{"n_experts": 64, "experts_per_token": 4, "d_shared_expert": 0, "routed_scale": 1.0, "balance_loss": 0.0103, "groups_per_token": 3, "norm": "layernorm", "tie_embeddings": "early", "optimizer": "soap_variant", "batch_tokens": [65536, 131072], "dataset": "wikipedia_en"}
Below are experts of layer 5 (counted from 0) of a mixture-of-experts language model. Rows are named down (a neuron's output weights, with its number) and show model dimensions 0-223. Each number is 200 + 40 x the weight over its row's rms, rounded and kept within 0 to 999.
Before each expert's rows: "comes before" lists some tokens at least twice as common just after its tokens as in all text. This comes from a sample of Wikipedia text that the model never trained on. Tokens count by the router's weight.

# expert 50
comes before: " |", ":", " season", " place", ")", " round"
down0,200,120,252,186,183,213,208,206,201,228,240,186,241,197,177,133,246,311,230,167,157,191,200,223,176,208,259,195,223,202,187,260,151,240,186,199,185,164,233,199,139,199,206,205,221,202,185,225,182,191,211,279,158,227,199,202,205,255,185,210,195,241,197,236,222,158,192,144,211,150,139,233,288,174,166,162,196,262,98,234,195,183,201,173,177,236,269,253,125,199,129,126,208,152,262,205,236,233,196,218,164,212,250,187,241,207,171,180,187,204,208,151,228,158,126,257,230,231,237,208,191,269,213,173,223,110,209,199,157,210,209,181,310,226,108,192,136,242,131,248,187,110,189,213,202,232,186,198,159,167,188,252,209,248,238,174,203,200,138,229,219,255,126,294,205,159,266,198,200,207,113,119,157,202,186,230,222,207,188,217,297,150,189,187,225,185,164,215,107,211,294,246,189,74,200,199,224,160,199,196,204,211,176,190,188,172,192,180,190,217,212,212,234,195,203,227,197,179,177,172,171,114,205,212

# expert 20
comes before: " of", " to", "ing", "ed", " in", " and"
down0,231,189,217,181,217,171,180,190,249,243,258,148,223,236,232,176,192,217,169,184,212,194,191,244,196,206,200,221,205,177,206,170,277,192,194,225,206,202,183,182,218,232,214,184,188,199,226,223,183,165,252,260,277,139,194,260,289,193,153,127,199,159,237,261,181,102,241,252,199,216,57,107,198,199,207,162,211,211,177,179,250,222,205,177,189,140,156,201,181,217,183,228,184,227,197,111,241,189,222,202,202,224,170,86,194,119,197,272,219,172,177,204,173,140,265,273,209,170,151,182,218,212,270,179,177,213,194,233,236,200,166,239,165,201,168,212,224,261,221,196,137,195,207,202,144,194,221,282,181,171,171,207,183,243,163,232,220,252,186,166,268,193,276,242,172,269,137,208,270,182,212,198,132,235,172,173,167,178,254,267,249,199,217,167,161,142,209,79,184,179,174,217,244,153,206,197,197,172,242,174,126,242,216,175,97,183,221,206,229,109,167,188,169,207,221,285,270,207,230,231,224,189,173,238

# expert 28
comes before: " |", " of", " in", " League", ":", " team"
down0,191,173,208,204,198,95,151,191,240,187,88,158,284,193,183,195,217,180,208,222,162,159,225,196,190,206,150,174,188,157,185,243,178,78,179,276,215,208,344,222,156,211,176,284,193,204,175,187,213,207,225,213,163,214,238,122,220,139,315,181,314,184,227,135,223,150,225,198,210,184,212,192,200,196,261,214,200,206,155,226,170,200,230,180,185,200,218,182,196,198,193,195,188,209,208,208,139,197,77,157,194,216,194,190,196,195,207,283,195,214,295,214,214,201,124,139,203,223,168,202,204,158,149,132,262,193,211,218,244,224,181,207,207,155,231,206,294,203,202,209,149,280,302,214,195,212,255,216,195,194,125,153,213,202,225,245,195,190,196,236,186,207,203,178,200,232,219,241,188,255,56,213,213,211,181,179,218,237,175,187,107,195,177,101,180,182,221,203,214,199,199,221,179,228,139,259,198,204,200,147,219,193,200,179,161,177,194,200,165,219,251,219,167,203,200,232,266,226,223,222,213,241,210,188